Below are experts of layer 4 (counted from 0) of a mixture-of-experts language model. Rows are named router (the router's row for the expert), gate (a neuron's input weights, with its number), up (a neuron's input weights, with its number) and show model dimensions 0-127. Each number is 500 + 40 x the weight over its row's rms, rounded and kept within 0 to 999. Numbers have three digits each.
Before each expert's rows: a language model's description of what the expert responds to. This comes from a sample of Wikipedia text that the model never trained on.

# expert 61
Uppercase letters and pieces inside acronyms, codes and abbreviations, such as PNL, CIC, NASCAR, WSJU, USA.
router:459579512462476508555502483501477501472552486450560450569525508500469564467487482501555533518454512538534409525436500523443578504472466532553446510504540428569590472586545483553464469532531529588484451485533466484475539532526546550496493444503514510575477474559474570461493574487522467448521536517482441491460498549526510515509529470500508502524481547524535531579449540531471546538490
gate0:581448442510505492509417501513538533469485457493510567518477504489516456505569500489517436579541517518483491552548569487458541516619509471545486511552539525500532513541524497438503575487543488486460485514517519517507478514523444555444461577464454619520594404480508435526539534488519492465470493448463491486505496447477547436482446554519529495462538510548488439460513483520517471516508
up0:485471482522514532513500492472534528493470560524416447515445473546591503472502519566503457452469489502478506453475485520521536544530527537472563468464419530477494516482524482513548490489546514496523487465428441484556483410418522508526459531499548480482423474538478459459602493456523514522536427448552560504507564527493548387519485475557586493455548468501500469504559503470540505563524
gate1:504480488564502456484463526444571522575543498510462467465437552478539501488415489488486543494405478504435545449520449478536497443463507528491586464588469483592497518487498500516562432450477519519470544527472460462525429469443534460478485472416547496476466434454577505545419550491487501477475474497478543567498492479546425495525484564475491482467463486541530505478525519467487509547488
up1:446469510522514530458575473474506455504532532518459509493506456529512485524516476495445534408491423444505496549622554483510428529478498431470553534432463505465445525422493498510494567521487451470598503504488502561525481504483511482459556503486517500485500490486489444496438486625541537536444532462517479466524510445441533457575486555522457511531518477496458417474508486512454523481561
gate2:555481450560503483475524565502464451510481475538445517521418522503488514480439518562486543501513539434448514548544470514478522535528499536504464506396449549511539480501502477546529520490536519467496528485489514486487441572584505527476539535441611530484502555516497516500495541561580493491481516459478510508501420529512499426555541540507508491377561515494418455521435473545523573497492
up2:516475496548451442445528456540510549569480462518432482477499469446479509482481534457459421447518473478510504559507495453544483549484547558463492494568483561519439502512481535495515538522511536411523509469453448487506508446530507470511401507461519489500522481433529500448503421500475537581430523535552525503523470529501441486517429551493471460492472457499493551507539494506530599633482
gate3:508527475504445428548504505543424496524499491495548521473477441427516516523507531511528388498511567537465464467518472526476544553551559514550505448478520532523507531559487474514550467481517526516445545599476480419469509512549474494517453532490547563557558548529569520497524525445515486481487501435549595535492511431539435519526512557445541499483526508499500537495520493479414598504463
up3:474487474560481483489514506488495445535508554545545511537494495434449513500506469482509515489486463444431512499484463474483465496482538496576491536537612487524546528524518531518583409468515503571461505489472492447523493490523583570558503451402482535523508530570533528453398517467470424449509502439529499525530444472471449503567483551459517525445492581437543495535487548546463522501496
gate4:558505457559506489473554533501478527568516502554510552455427503571423454543509479473516498444433525416439554520502489508511493496537546442452514525523558545464510531435487463494542509416483572478516534520587475502508405525577492500502555484415513514467487542458541510527524457460529550511549447435465497550469523490513533524500504522472479501472448459477464455455467450553560470528533
up4:468549532468503469518539469482521501454554478420541453527451520546466518515414509477534551467469551478470488470473467534382544436484499468486498565474564480526571488521542474522465492484587508559529490531535408468423480513593575519497541442489479502477566475498507581459505552524494510447511455481435487488407567468470516542519534504514491509452496527529509518544514516511466559512496
gate5:508487484515490543543483576552446537538519453446514507472449491471544489523540516453536523506437451475462494555496426488527570524482485597488445470502481505451478485526417520408465432477514507484414539472480517548452533437468506544490541482423514532487460524484504444510459489443414471490455494507488491556568454436573500523482484449457596441480554496461483513472539508546465502508477
up5:461479533501525430502509471482458533487569515563465544475424495523530429471558561531525553417444551486529446381484521478500466482516466453494540455454393567503505454447488497488483463503528482501601499492518462529552530455459468518471562516567490479465539520527508490447504452587529495503511452548518534503440553491479507550448486448517513510522465483452509461499518461441463480559521
gate6:524485474587448510529469539473492494460524501459533499541473518527420483559489461488509466535480516420489496490428444575509542521456520435461556515565551462480582500544531481553491567519465492559510469456560459487443472544548467486450549452462529505540461473534528492537516477431485460458531511458490510566486500541541511412498507531531554517499397469560507516519458541570535506563450
up6:535373516459509487404509502472523465505434439525459480488460566461451476521497462521449488547524437471482559472520449470491411452474493495473482511514477494486492501408494519502550521536444525500553533500450474503505528484477560441543507506519474448464488482502557449495456511642467539547478514537576539496528470523497530476415509552502514517431526441464424491474524481521488542529488
gate7:461554480474486486564479506508471487455500480493538502536441498522482476530432522517510483496524657452482458521523426443434487431519513586514484534500407477563514515526506459493549537440559510493482538492483475567474475525550487553588502551444525504477534483496552544498474519490468446508500454472467480552510542473540477502579543463543521476464538540478497516543574475468442594493477
up7:489541479523405458503445471564437498504539456476525484530547462497463503514451532538511501478435461507479481513506472473458466519512488522487512579550480422525495501524475541466511509493440515475514546465440502464521490515545512538535527461502489484541543508589497556524495495585465481543485510435516461505517480426552420448620497479462565526545462518479506571512549465450456622451454
gate8:509500450600525518492492524529505486533499512543448508479423419491532434547473493389521497515549521434485528501548528498494572579416526494446528477540428478488413541477515544506499491480521507471525535529527536496457436494543442462386491547455499557551546526488521446542496449523519486544427482485496504482547494502564499453583499540493494481442523465486495461437489505514510562503476
up8:524469468576504484533509514569473514519460509527487550459510481468501495559535550506459516515485488457507577601525489488540438550534517500491542524461500549446404525461450488516563597490490514425458558501487562506490482511484486467551525580489492486421537512432502492541505425498484495583446501434539566489570507480464432491508501520461506486413560543504469490454477471522487542438475
gate9:479453502465534525505502504513437551506575458515553523487484539542488471526539526512521494617428526449548465407428442555562583442485502512505504459528482546492490523487489493484532357462529454538441519432494442455496523517474504523471559537471508508459549518534538461473463519479469545500506490544501536632491507470566531539496481482486522534500488513496499530481482537498427472531518
up9:539515497524473463492521543480469411479478613485450475503507541467480559459435474497446442519581475567500556570578489421492436528528531542488443560502606447443512441570484476522513506504516531482546531558536549546533498543558573502569518484504499459484480557505497550530527479460528457500512482460506537514533477528466521552572534544499449497547526493480499475542492450535510503522483
gate10:538498476550490514509591475564395482577523470477521516502573490475519533504510495500494473533444513517488515538501485565488538481510505444451585524549429471490437577492493454494471560459499435474568528457518608496473489502489409546471497451469524512477452525499487481499499510501395509484452473484551485571556442515504479513511480544456510446533472509478452495404522444496471529463553
up10:513532486548522532484466446485464507501533486472455438504506489520501445507399510440489585471551527410445519494437369517470485481520515442538511453526471496464513527495488510562536448515429509539495503538468444465479549522557544426499518498505524477517510486505558531459538456560518468464450460521513476535465552528572543443566527474576546529396509524494499490504540466522517533430519
gate11:486536497487486509561480526582465520400474482454542469461584530592502539449447504442517527510437513521494473455498459583495473467496506489591467548490509485411524574568449509499445445504491495505525514449446515430539479513489562478528508524539581500507534564506557507498484505478469507526505489596488535563510432472501524498579545502450468530432524504502555540527489504448505530521516
up11:515540539493490517521493501546466551450510489436465538482507522591560504487447506578477502463503480530500501486424488534526532525545500538493431458478508457473522508607451511464542474471505460536447555516556483568513494523387543529595582569520450479479467505506509576576552455513460550461507440482499501492542468555470520562524515496463548478500492496560575494497496459446518506484449
gate12:549502456456465474587541484465412470432572467497568514473538526442455545458522499568532475502448491491478464513459539562466521579575514409505506482456476432489523578483509464443452475470485478523582554441513518426444441495522474503479569476471467558546446564494522510442541528502542446481517512429516460570520523515466470471505494473490461483546461486498506510498510502473526524488476
up12:446444531548452472462423515419495523526462551503453502481466439490487437562475464453500474520566445493546517446571445486501487448414455505504567520553516552549447424501463606536488505504506474465506521500445503499554513476536484389533516550499527469456528462478520455523488436496496508501491457556449590509480510492524542479598507498511512514451492515476487512488551477525454526459538
gate13:538492566509566518524504509563437511538541488509556553466488504491515507520516604587452509503429512530528492450479400521516489476504481554490477486553455491511448516464483502497491516481510563440471548451451463451469554498486458508564499473472577547472439489518529510508451474553551550522548535426481477503566485427562475479509542432534513489437485502522468489458443511479557611472477
up13:499504483460512476550509474519440461428594517504546496469607558489500552462500493539585488537461434553532450513516534575458580462550523420469448441500526436525557494507552461543453404536480562532509448434485516515492512564499438467499496481443474520561505461486482549454533535476508481481471558465508489497476470492477450566555508484495512473524450477511547484505460557483524501472530
gate14:498514465555494552576528597469467562475499495493469501484486452520530487453460532549486537517467512493475448465431442520476567506552526539514520464545567484546507554597501469567475480431547502541498515507478555511417453487542501536471522499519592549564541497551537573495465506436544439531544498470467495604497474550461482467540492503476484507456535542479464540541493492495487589479514
up14:481488522458499462395472431458518459533534511505514470538541477494487485547527417429522499535507462509517504465483492505541489525479476481461553468500484613535459517506509444458508512491510423453511486476531523528600499474479527447413479476470415459501490463483496418527520438526492492483461420561483490509495439459506549568500474488499491489611540508548537511492541444491427423551473
gate15:523524459473540438560521491471452512544421544553527496474550488519573441513567522515524546555461473456471454509513453494510495454567564509521460546408480472466509519535503428461498498455510634491505501447456551477506435499500601549505515530533530556515471517503509529551554557514508519481478556524480500550543555498554486562514490582475588473533559512466511464508485516504497499482473
up15:502496507533517497491482535526547459486562372462498536474596484482371522487483478467499398519475534458517462543467581528496503577490465477519472454490472474482556444463487533484547502478405473462513526431515466471515492500526412518489487450499513518497490548449452474508521449467458505526496508446558521467518504501458452410442530467524517502471442464422459475487515494563518533482478
gate16:553546460522471436529554487516497523515436511474557485514464500453479537487525499496472539552540561489530453521474524420462518462484560476501533522520534478544567553532528449504516525522532462549479497434477457529397529571565478545434513483480517554511451444543536547465523525520482493532505563531464457528477474554460446500423556584585483493519466483483542454507481558488568554525424
up16:540569466488504513563588482535567526530462539502540475524495493508491509472539521480494566519573521514483514487480482484489494484483567496532511520453528479568547493579490458597575449522509469553505504556460508557470523554481524575459450469567519465492500466570546569543452567463475534517536533524508467503460509462447497423469411564539460476478570529550495495586519508484531476464465

# expert 8
Capital letter or first piece starting a new line, heading or list item, such as M in Martha's, The, ==History==, ==See also==.
router:461501543577497431431462513420443537473574481535459470550471499481468453536428457448557495553583523527412484457564447530486472587466511515435524482562528551539492471530515538488521450532463450520558520496434525480465482518547521496439519522566487489535488442518536489432484538488555458488522483551492550477431539472545543437545520472539470496516457484518476540542515499512512498476547
gate1:557531554555508492466492539482387434467543498585600497490507480477417477491580594525462508576538565468498475540555509469541477551501484460475512576501554512478540533510519511516423524509536482503478558496489486524489531489534528506538580482524517549504537555448512576466532507495510450447498403507492504535459467527503493433545480497515550499497499519441436546525466527453530529478504
up1:492493507538507457552480518504488456514496448491555466476539511456522464514469482494485514511501544549575558514483493430621487527460517446594482493518509491527534480502481518611551523490446452518537516520508456483472488518493488464530575504538521471441510512531467557417431519466484469509561476485461538520503501521446478487451485560473417498524491639446455491533473579490447559544533
gate2:545469486541513481529514535449375527548529535533467506454518551474579488547499575424488492568499440529439479524480499574395485500477512488498517456498498519541467470541453427444480498501508537502511610488494509406439554473475540509518524475485447533498484496435609515450509464498484472586488489435496541497517554545541488534503477466478534502506550465472524492459532493488465514489471
up2:497455524459531520514543442546498514417502505376501491493511515518458493578535542554483469423498518557428416476460482538536466443477443493543460456516528513469478510482448571451477502432440470470516516535528404509544517502451489450606570509494558461483495500475530429508516518520463543467529480499451432497482493482457498524459560562515498499490546401504501487531527516485483489474518
gate3:483408481438503489538520519547424527481511487565477523467418545538545505477556502533456444474411553535468474475477429489564530467520523580494548527500505522467463537470514500489476518505581490533481539531511542460505515500453561486550504487527485543459539553464502511504471470502517505562511457511474557554460511517547532561438472416516449524611531523515469479534421439440468542537462
up3:498519487466502496509527491536413508548566474523577522470490453567467524540533406514483488432518490509519506470548411464535466476432545532515501535502479541427457547490473458515450521485524547537520479527521527540450490583539566533471485420438508495458495533465522466543502468445440502483560553560501543453530495475535525592482429499469449451577469540561525518531480526468516511446531
gate4:539524517523532430462550554491496516547519484575480551492514524536527539477471485498475542437532527473496440493526439539528531596516530484453444475442505538509605544525532471474436479449460453461552541532511461500443445486553427518525515461481548528582492539512510503523436528432448511466459586516441572517445532439553513468553478529531503464511491513518550503533564461509473450531479
up4:469474448497530528452532455483476526515534501487550504470488449449475446549468488469469424543427471497516509464498487466538400434530453536541527514542452475486477420467509517544433459584490575542503478526431588527545454482519519520510525515541453538494466537500538522543440454540540560554447472564535474465505441541452506512524485420485498474486464464509471526503561498536475555428564
gate5:512508452520443449468491521564437437471561403473481525489492539558464430528436473453489554464508507495470483464552504464527423519459581528490515550517519554494504528542496494424559464449486504509518466481439476568402518481468499552517518511502497501452514429476582454491492475513513576504549521493512524517505471426533524494526439502500521531485520492531469492448617559465569507477456
up5:505487519486499474508482565428623541484436509487473472552510509429546489450559535545513473513539533480507499488556525537464567493525405462546560556466426482545468504482480470501547509559503476446502550508574478410541527467485495447536542528505509455511512544532520543469516498491512431479482468510521482494520511490452442465504520516537471517560584426513496506400529484448431437493543
gate6:422524499485563550513506552495466501507519562543461445475441477494448546558565541493488499589463488460511453495476505580472448538518491515434474516540538541510498475534475507507503506529460538467520552470501580475516533440543561527504502498555501576559416484503464495536525517505529471620458458492565478529504486540569463483487460460490525501554477419435483561500459581446532524489482
up6:541476511450522480499474587521545479467483595516480474515466463545491480565574489522493494516481448520541453526452477516499523505483524562473465545473534503494503461531520498521502484485469560460527549513528521455466462491531563568538441475556540540509473535515378489517585451538485544532522464481574435430576505473475454517508505419465526509541502480405474521445498546444579534553506
gate7:504543510447498431505479467481464575459453545495535521492443488490524535482460466525486535486456489503511427542503447476482486441482534526513496553539465470544513537516501431496569505500553467472509540419410477462379533499562485523504505470491499496556508557512614507587493567511498515446548482471473531521496534411443501469526536492511540514410571553468496476532551491521484549527450
up7:506561567534464499502483541418489529525484556484457508591550500470561469553568448465548486457455480558553465527544506529499447530417459506410569495535515549487490567454478558480501525480499451479480511480514463558463449453451507480471536537488527468550416500462490503492505512482484496543540459451432485469521524452403514532527484438465512440563496483555544496504475460527492443491437
gate8:487556445533491513521476578586480518566492494440521599488534533458489455475435559493472483472445563495503530550551418479535497549533474595531482533499514557582544477466554569509483456451495464478455522463467443506462493542507510522513493495549495538549542443486576502467424503481551506543483544518497457548498478458553480443545480452518477507457480449516522519475559438513508544522555
up8:486469553427502568519522489487543523487446563508478400526541507481533479477527504513493392479572467465500500509481548501534497541570500437525491436510488444501455441469450478552532497522495512594479562529547450449500553520458610464533505519456493479509504581542465583467526482474526495514482552410525464504527534477502459511526460509466477494455515498478531506470528464417510566436507
gate9:501544525450505578497508507514481506433495466540537526505569528541530497412481545576425502466501482463463482498467523542458486427541412520523495588505514530556486513494447499437489499504474504410459420465501504487526466521458459498542518519451516549494420552477587533475507457480519551574484466489441516523516391494471519481526536499488544510476521420474480542556485437553520461532469
up9:506551528417526595472510473525530454458484479521471473445479486429443543537555481523503519559523463561478431472460581491542485427504548427543498529534556528511465455551511553487453541522431485525416416519480540561523519529495544491471467543471423453476502556459478511463549541453464526536461489517496471524439465459469409526479508488495499516529497506522468568568464539466497486484499
gate10:544607502516498513504477617519494481445555468537536579542483500507496497487536555559471517446489539517455466540487555466450552449435495536562468498494527470483577442543510475504465523463470493506498462482440535572493542490483512567497511484488558556501406430440471491477499508495512493456565561458452498494518532496548493492518550421492488491511486572548513462575463534499558526572488
up10:530504509469473538490491449501447509537514612507547433448522494507486505432511571473554529512491507472570487464516482536538522422519479513524449533463512457491464524453521464489477463521543544512579523563562480481554474516478455387505570534477485487558554487597571540461603478506521484526452459532505507543503562545504502493548510505513561519457507430495464497457529459549448536472480
gate11:490582505517501477532482585466423487488521375574471457473551572501492469498440516501569507550478522508459560546483475580467542578517457550549517520485465534558531425567493474486540510514550503490438483479501513442506448507518493509506550530523483491553545525526498496451528436477512487594548516524437505553485490536593504518520512476524471431473513527568521477510537479497457544460513
up11:516430480409468512517534407490459526474493526481601472479481386502494474491529464509504564468523463497565512476468530522468601450524488517465485559565482472456478504531548508513418440453434575528446494484510506499501487528483466461520558475528507459498535531518460492504557488433522485501489453490512526494494417507456475503554584491419509456591530522483544476529527536515492437492533
gate12:494538488527571502575530590568492452485476524508536492477544525477479570535471524434459492534510559436434604554502449472505466587490495571440562493477503483471542507460543501476488509485534477495411554541471490431554503513525570543526482545527565543507499528536574492517465475431498586561476445436475549525512496518505513488542476442510451431485469520520511488493504478481488497524508
up12:523496519485517498439512468469492530539521516476526439538510456419526545501545493425487440523574540499494511495537488510464459508572506461479548495532456507429505475455553576485481499534573547449517488491459480475473566510486482510435512440508498489552473448568563476411533528502565467521430502523477522517412568512521511448536515435504511495499485463588396540572433473540521471497480
gate13:495466512524579569444596534451485479482511539502487488472510563482557465532493498521503508617578529472500527489468435506502427541496502513523535524529543496537528513484509423461521455470550575507475529483453504472537454423523482545503544535465518514567480484439487505515526474417475502520547532486557538540511545458535564614539473547531506431411488549535502485512508519457488542492530
up13:500493485456557517479524512451453503526534483469527405524487565547533491473453470448478366514480479517470512551547508464510495554486510577503480475510488539553572455499499514436511455490512496505541482505518511465511500435514515517516524537547532575498385573564534529527569555477455553458505449452502474488494554486467506401551562438520529457488515510541530538493508483465436455471559
gate14:450450479491551494493508501538463510439497501552476597502446470517456417530514506522448511501565511540457523519475443520567450485560500474526515474454447437510506470461513436469501535464496568495488558518415519554469513443592518515527446536495490566467543501497553464444513470458463462473450570445539521522539528504563563487501572507591545511468442500491483494450445490542548530477541
up14:477482482539507467539493475436450491498517473466480461493456546444497510463446385497468512502477480512530485510439553476452509504479532407485471515529584503529539519579523559555495501568394459569511491574473516448523463531488509462483527548504466427516438549514521515504500483486465441535545491526556517494468492578524453576474490533487428483601547516477479549526461546501498569481518
gate15:508563478570481531487538503498499457451518486574459524465459504540448450500449507557525530535489517471465436413432463539543564552448507553532445514493498553498527475553479490475483497477529485557498500470480535541469549521541465547505530540538478518464534478546507516543452536425464598441468467529436530567466527586557560445576498423519519503486492538445546511494524510506459494488423
up15:476561493516551528507488573472512503495527547489457431548495601423525478523492532527499438454561511522487449550531519466448469501516499452453503558511532480499503491484485460467535468496575474485446545466488493402448515556514570550484418443521515477513397520476464421451543536589466459443510488446457463477512538471574492499498534472534482484455540521499535542505536508561523469445480
gate16:512487477454604493490502483494427476424493478568491529410555518503532444550446515464488518459494467431476512410456505542559441490501497537513513553539489439468464498552494492525504474458498492485430506484435564512540430493476424532529486524454462494466561525462585508502518451511505518488450458530451550518524427477468525503567554566511492506430446478476467480532520474517452413493518
up16:486424515529505488468470473504583496538542452428506542540483464503481521466556426576475500516464465471520465571504511480435522546495456452485522474509451473549548489453488545586430528507469480434551554506598468533473499415501532509477557478528505508431469544535414537478485432495533441487536542530478503465514507490483481486470494497490419449502497494537528541420471541466572521498570
gate17:444504493491573545515572478533541499492488493495488564466559542500508468510406555526501571507464552470416480424474473515542394474525549478560528471449514487557481458514483506454511483504500462532414515527476462512503500479436521469551478541522481486430568472510476533531471473447538543546508455588444527514501437485495462550573457599534563466483496473512513499531567459511490525507498
up17:508523531448504533483460539457518485420443493484508466497458517489602533554575466491498454531473473529554540515452528483575471504518451496418579454560555510424527508454485555543458467486490507557437523478549497508466559505442551506460469497530488506495425524483535508474559497452457500494419519517493481477532500483521502584450500426494445514568569444541504511447442553475536456471481

# expert 38
Nationality and country words and endings of proper or derived names, such as American, British, Mod+ern, -burg, -ian, -idae.
router:517502475543512527458606541469483429589500449533459486546520478484437482462469583442419471485549477481524513491432448485535458468584522534517513471455546482520567536513512527532515487501449496533506466495506536550501529489516552590466494456503498498479540456523471527538437532475510506488502550546565488503427410515519532428464520491503504495494428454541435445594464510472514527552476
gate0:504555475541469502509450492487527471456532488506495498523555514523456494484454464534536531493456480419474494507517474530476507520473529467419526532468578466555471473524497458544538539494442500470456558532481538520477505468591487545442515472568544507544526550420522488552398493464516517464478455507476489512473535541519443478627451494419524471504539565577476481527483402533435537453503
up0:453530507531422502547544493568537491576499560464486555509526484461547502569453534522526557503498530492472510486435521454441513529459391516562532461494382457492516493507474494463432508523484462534461477550570459546471503514590482441516572502512501504509441489488545607496508523513464488505501489497514591447436477473573504532519466481525484486498484466531494539491555541437553506499481
gate1:497502473535522574455514469581504470526477413548507435436522487514449523510508445448512474523500568511490553479625481519459481482520532480491517565521476524523457558550534524541490445533444476499506494507493568489478467527520461540420527551537540529437528509477524535544502426439412462484496459546518504590508542436568509503461544534552534473507461491515443438535551457490490539481488
up1:495476521561462435458573529549574439514549482516409507493509512443550469475500485544521530511521435479552545520496523446548500525502484465534484421480529546566504424476530482565521513499542506505432420453538485520525454482454530548476433434441546449512425488591505548519518489487473497509460511458550563459555495574497483501524512472476470510478501443552483515465474567480486576476517
gate2:420494512565419414493470556499428476471540467580448541476508489599543444562480485491451522562554500453462436474476499539517476496484543522474477500531496516545523486549454512454511467475451515468455544458405523559524513453551457541529492582511480565473502525483592456496516463544478494516424526444512480534542467546494513556481510503441504489482598509472517474489530512498528508479514
up2:498485447532480535527498545577535484597492465568484542537438465479416418501484494447444511520520479513564569548521476450493467497459503503457571466434436505539531475479476497488531513475495492510548532447447519514514529493465516597481458489531534505525490479508472520486567462574516535447452504459463458529452533450497562364523512524533516521445505488474493508525459502577449544492551
gate3:532524490438510552547516533449489500612523453489432484485503515507489475494423475466533461524539529483502486485461513492521504517485397498460575493519514526442511431469467444581455527444514501483445582443532467468545516523573479479565495528428450520482520467518499484510573476472493515509479468516477574546491549499535444461558487529519492524547500475565432460501423470440497496444591
up3:524496450463524535514444461476445385539551442499537483491479492406452477496493547484498454550591550471578575472576493473513488493518454532527527517499530519478501519418450485555433511522517507487523524456479478555495476444589462551519482488478501562458500512420519474510540482475540501516522470605460518539456524471490479437547472499558500491485470478549483448563515424485529485493540
gate4:496489497617536521510499621437514505456518467558497499511510540499505483532541492474472518463474536409457491476502501524510496422510531457511578475525453525515497519457518510445524515484522558512391529513410534587463461498554480522528518465505515545454496467507519512529486478459545581512488437499557552511548486484504466433534445540537510462497516468592536432433486534495561492547504
up4:554475508488431489523440559519530573460500506538470484497412507461479475499525496541559484510433534518586519456543535473527549510466494457512488541486534468525514503467492507543535474507591580501434480540471508473554443499492418472539493440495568526506450464508461463475568577496556449505472489442543514504543573541444484446484462529460596486504478527485501559536500513528505396472463
gate5:539499441548490492537410532515491517415518500555472490512473545461546494490563549540520475515534501506479470511510463536511512486566490448524556550481487545562503536551446542446540565507483498472556517527441601505497539429576505503515585452430490521561570516463514491523438454534484564493439541484489492535522485568541505516451511476517528473518469506570497413523459427563507524529528
up5:527530532468513526512545496435508483449470438517524513489492547541464522476462503510506535555445517513514505487474527438519549439368502468488464564533559457512510513464509408536509565492524502538463466438456437502540484528522487454547551500508554502438494484426402547464472481433531489572513492450505503478468518441458573543554522574543494519459486469477481594495537460502463539508456
gate6:521493468573538484565516518451465449503537487577483557470478553485447469509490482441495485396528475437460528516521466575492507510516496504543572441532503504570500492533473445614540506491548541526462484522489533527478488501480437555466522510449494482542474483471432487532504537444495559542489529518534442540476485538462421564501538514475533508472502436511566460502532490584430462589489
up6:496522463516491529552498508475524464502502554466436543498564476431472494480527546517465497394575466523404452527513532499491516416516533466512555516484538548485550482503413488494588482493493460533499557478523548551498516488510501557534443521514440501575458499473545534454509513565527512515574531572483561523483523560547558479555531417479458496546469473543552516534540472469583508509490
gate7:467486505525457460530560541470468461435546514528513543482483482462523495450504421478501436528460444488516557515496524607447495483533513460483527467448591517537535548562481537506494465445546458491466489540522550475489519422493505541458554513464628513560462511509474482536444524425486435562482465463527574536538484514462486528433452409457549476502505476495547512522469474502457513498498
up7:456451476501459420512382480484550650505596564481488486504519492522521529523501537524517547443556503497585483463521531495515551587495459460443470507518489489501492479517528463459498541490580481492543529498554448521519464522495482509559501491478463467501531477511508494499484531541510495476488532400501441490524527471485552488545439524547463533528529547492581515432453484600507522512509
gate8:505508497561453512555568471544446549523537563466565511427492439424479528456538468417497466525474608482493531472456481533507518437549506514510571552571505476556509553532523556503510560503484497581555555521439517474416499523567505497529499566527498493524461485446499498521445537535511509487486454553484511507466513517494501524472462499473456489450561488472483445428527517555457581507477
up8:495454456500529498508505535551525531508540557550542451484575427460569454511478429493470471460504526537511532513505483550529505523445482430506535503552534545466425402508522463491447515471496509472471566520456481542546450586513553459457501525558489506544513536560532464492570446501493441486449488568462572493554585522500525472566542565495512498526577469444524485472483491538515477510554
gate9:544486478470509467508484502479430452556447455488451500526480493515533408465534530500516527465439527556525537455498474503558498489445559585445586486445470440462491444542500541479522489482481429506550573495413481476524503497513491520476529435507533552471518479496476482544441564479519448538556534534425532550565548522532461438593518528456494503545521500497469474520552561493514557537555
up9:544509489541478454475521555439512473538536478546456469548558455474481465462484499517436509467561562501494516558488456542499512499536484516459531504578488469528505481450495500440500481488450455502576553475535408551509548518544487492410547505473476490495440435526477547473524589426487501571471553407515546568505469508566498500528590518546480456509449505502492502557469538424503496559505
gate10:492493518551455513539513552491488525511486515472487537560449487601488431564443523506483526535490484542471477472462543488500510478478438431560519455527529483551440485505520445548501514501506466461556516424497561468460540460559548538569480462433538463527543558548530513455460417464497445551504434507429580560488527519502425537503482506488523481551482483550470540498526462527400534515457
up10:508507491432463523496531461575479475461495560558566500409465522462529438439482500577515504478521497529479482527517497507437491502405547574467531519510438582512515483510478613589466390522445536519467466505503485476465479515465511462541432527514522447461459475508496495496571471497553454529516455504530543504510474505515462489485490516414513499481556503534516585512508538446506458547542
gate11:483548463516539509577482504586510556493582543528448513459544475480487463522527495472517550491506444502471490491421469596505548604535493467464558498546418492497428448548468477511497515486479534492485529556498536481479472497583510470445492522457448500532528474466541541534497519519458580477500507548516541513513590463509502508517525515488495485410521546532531439476469389552571516493525
up11:468499503523433402563497498480474486522415489410515526448522443477546538512489481530531442494439463516503474492480490517534474489426476559476436498533518439480544454524509526574488485492515543529417548504503503456461482467500576488515465582572453483576507528482490554488527394467499454529463515446461491511500535505422467507533470557418435479534577508477526485492496539486457504458502
gate12:479541486504544517503540561559495484495501462481518571482455581485552532531472468467559502491488532460507424509498463515535479567527487503408503453474510522525497432480436534489503462522526515510525558482535531425490538455486447547504469490473569548488427464517489512493613478457520531460473488472387584489558442513518496539495488424467575494508531506532460461433491508520553520475410
up12:497524539492547540565478500439502509508565503508457493487491374520502489526606454503534556473462494531447508536518477561516501489481488479465478464404534538541428505539492474497490523460411488497508488429502542519505543476512509517542576544428516513503459549534508420476468500498517544454478516510478464526519534499452583520508525527431488550509491474476519488521596446523526565431398
gate13:539518514502521472531454536510467524488529483516548542517475484559481497476475517544529469524486501530482504552427507524456541483449523484496449552509526485529514517592517554460472515484500511546466493407505462541442476510446516538558476462600555435520502461519483485507479492457486580569564502522492566470534543542591571532521506478510361520493554573497496530490411465437481532482457
up13:470457531510517478476523486420509498444543583416574488477533423413497496483533499534490483501487445457513442482453524532444550496577468491451544451423548578441499493442497544532458469496473475494473449495477505523462503500478466476526538523481461466513474606528532541454543469519441516504472469562427570506463500491489465527553497502446560518515535482520451527538540485447449472508583
gate14:453511471485530446522475516486451473510527511554460544498497468491495508498563556479525507524496493491509455458562469481477503577499507472485497477480461604559496555521437521524535479452472569446499543482501447470544518514505526468412491509510516515517539557439468448522589534461454504537540508462494519502501511505494402474519576391520481529619498615456515558452473535455529472495469
up14:485501486478508488503479437491525486531546551462461482559488469422450474603478426513511469581575485443479460438536499483472462531540425406462529510567517471584530497522467425485525437541442507516504544491529465491440541473473546481480515440496416469493533456481503493442550507496503502420467501488531425464452484516483529437501552460524498518442511489493509470455549513462504452498573
gate15:483532464515560386600505495556502531524490486501538498473555478521512521503554495506560506554480515514535546465497529470539519505516561520546560511531465472494461528467535476484468595470589497486539488447471544458578500437538533551496465495446590561490483535576454498507543463455511556464454466515492494488465502520568602494503502466543408506492495448484474454505517464522546512557453
up15:563479472494517447486539556479532525553487486521573479469492551567550414526490471474476464505445482396502479504524455517540483481572501461521551498477636443501487500440522522479537466461575573512445499462524535448502439557493552481601459472523588491494522524475469477559488501490545531487524494459496449523508493559485525451497562546441507495472460523536491490471506520549482476573496
gate16:501473505586483474529522504482460460521544449476538523408580446506474432553564499522480502471479488539509478488462540538536515462499447477480512512516520461492515567527545496519462492483403467450479456502555509528491515461408452455595539509565461507481510473448545554504486416508453484570509507501499484530510487495546477561478555521439454525585526421492553439543506541529456496482425
up16:479493521517482522476491543499520570484538372549413524527434563552551529477516497461473536528507434445528473464539534468506523512540476419479382464472524485490475523490516475527514423519542523516528477507515513499516486445588470480470459531437496460580507579527507476492556506475547470454475541507493461485474503499516507518533508445475498545513578504447557511464607452562482499444497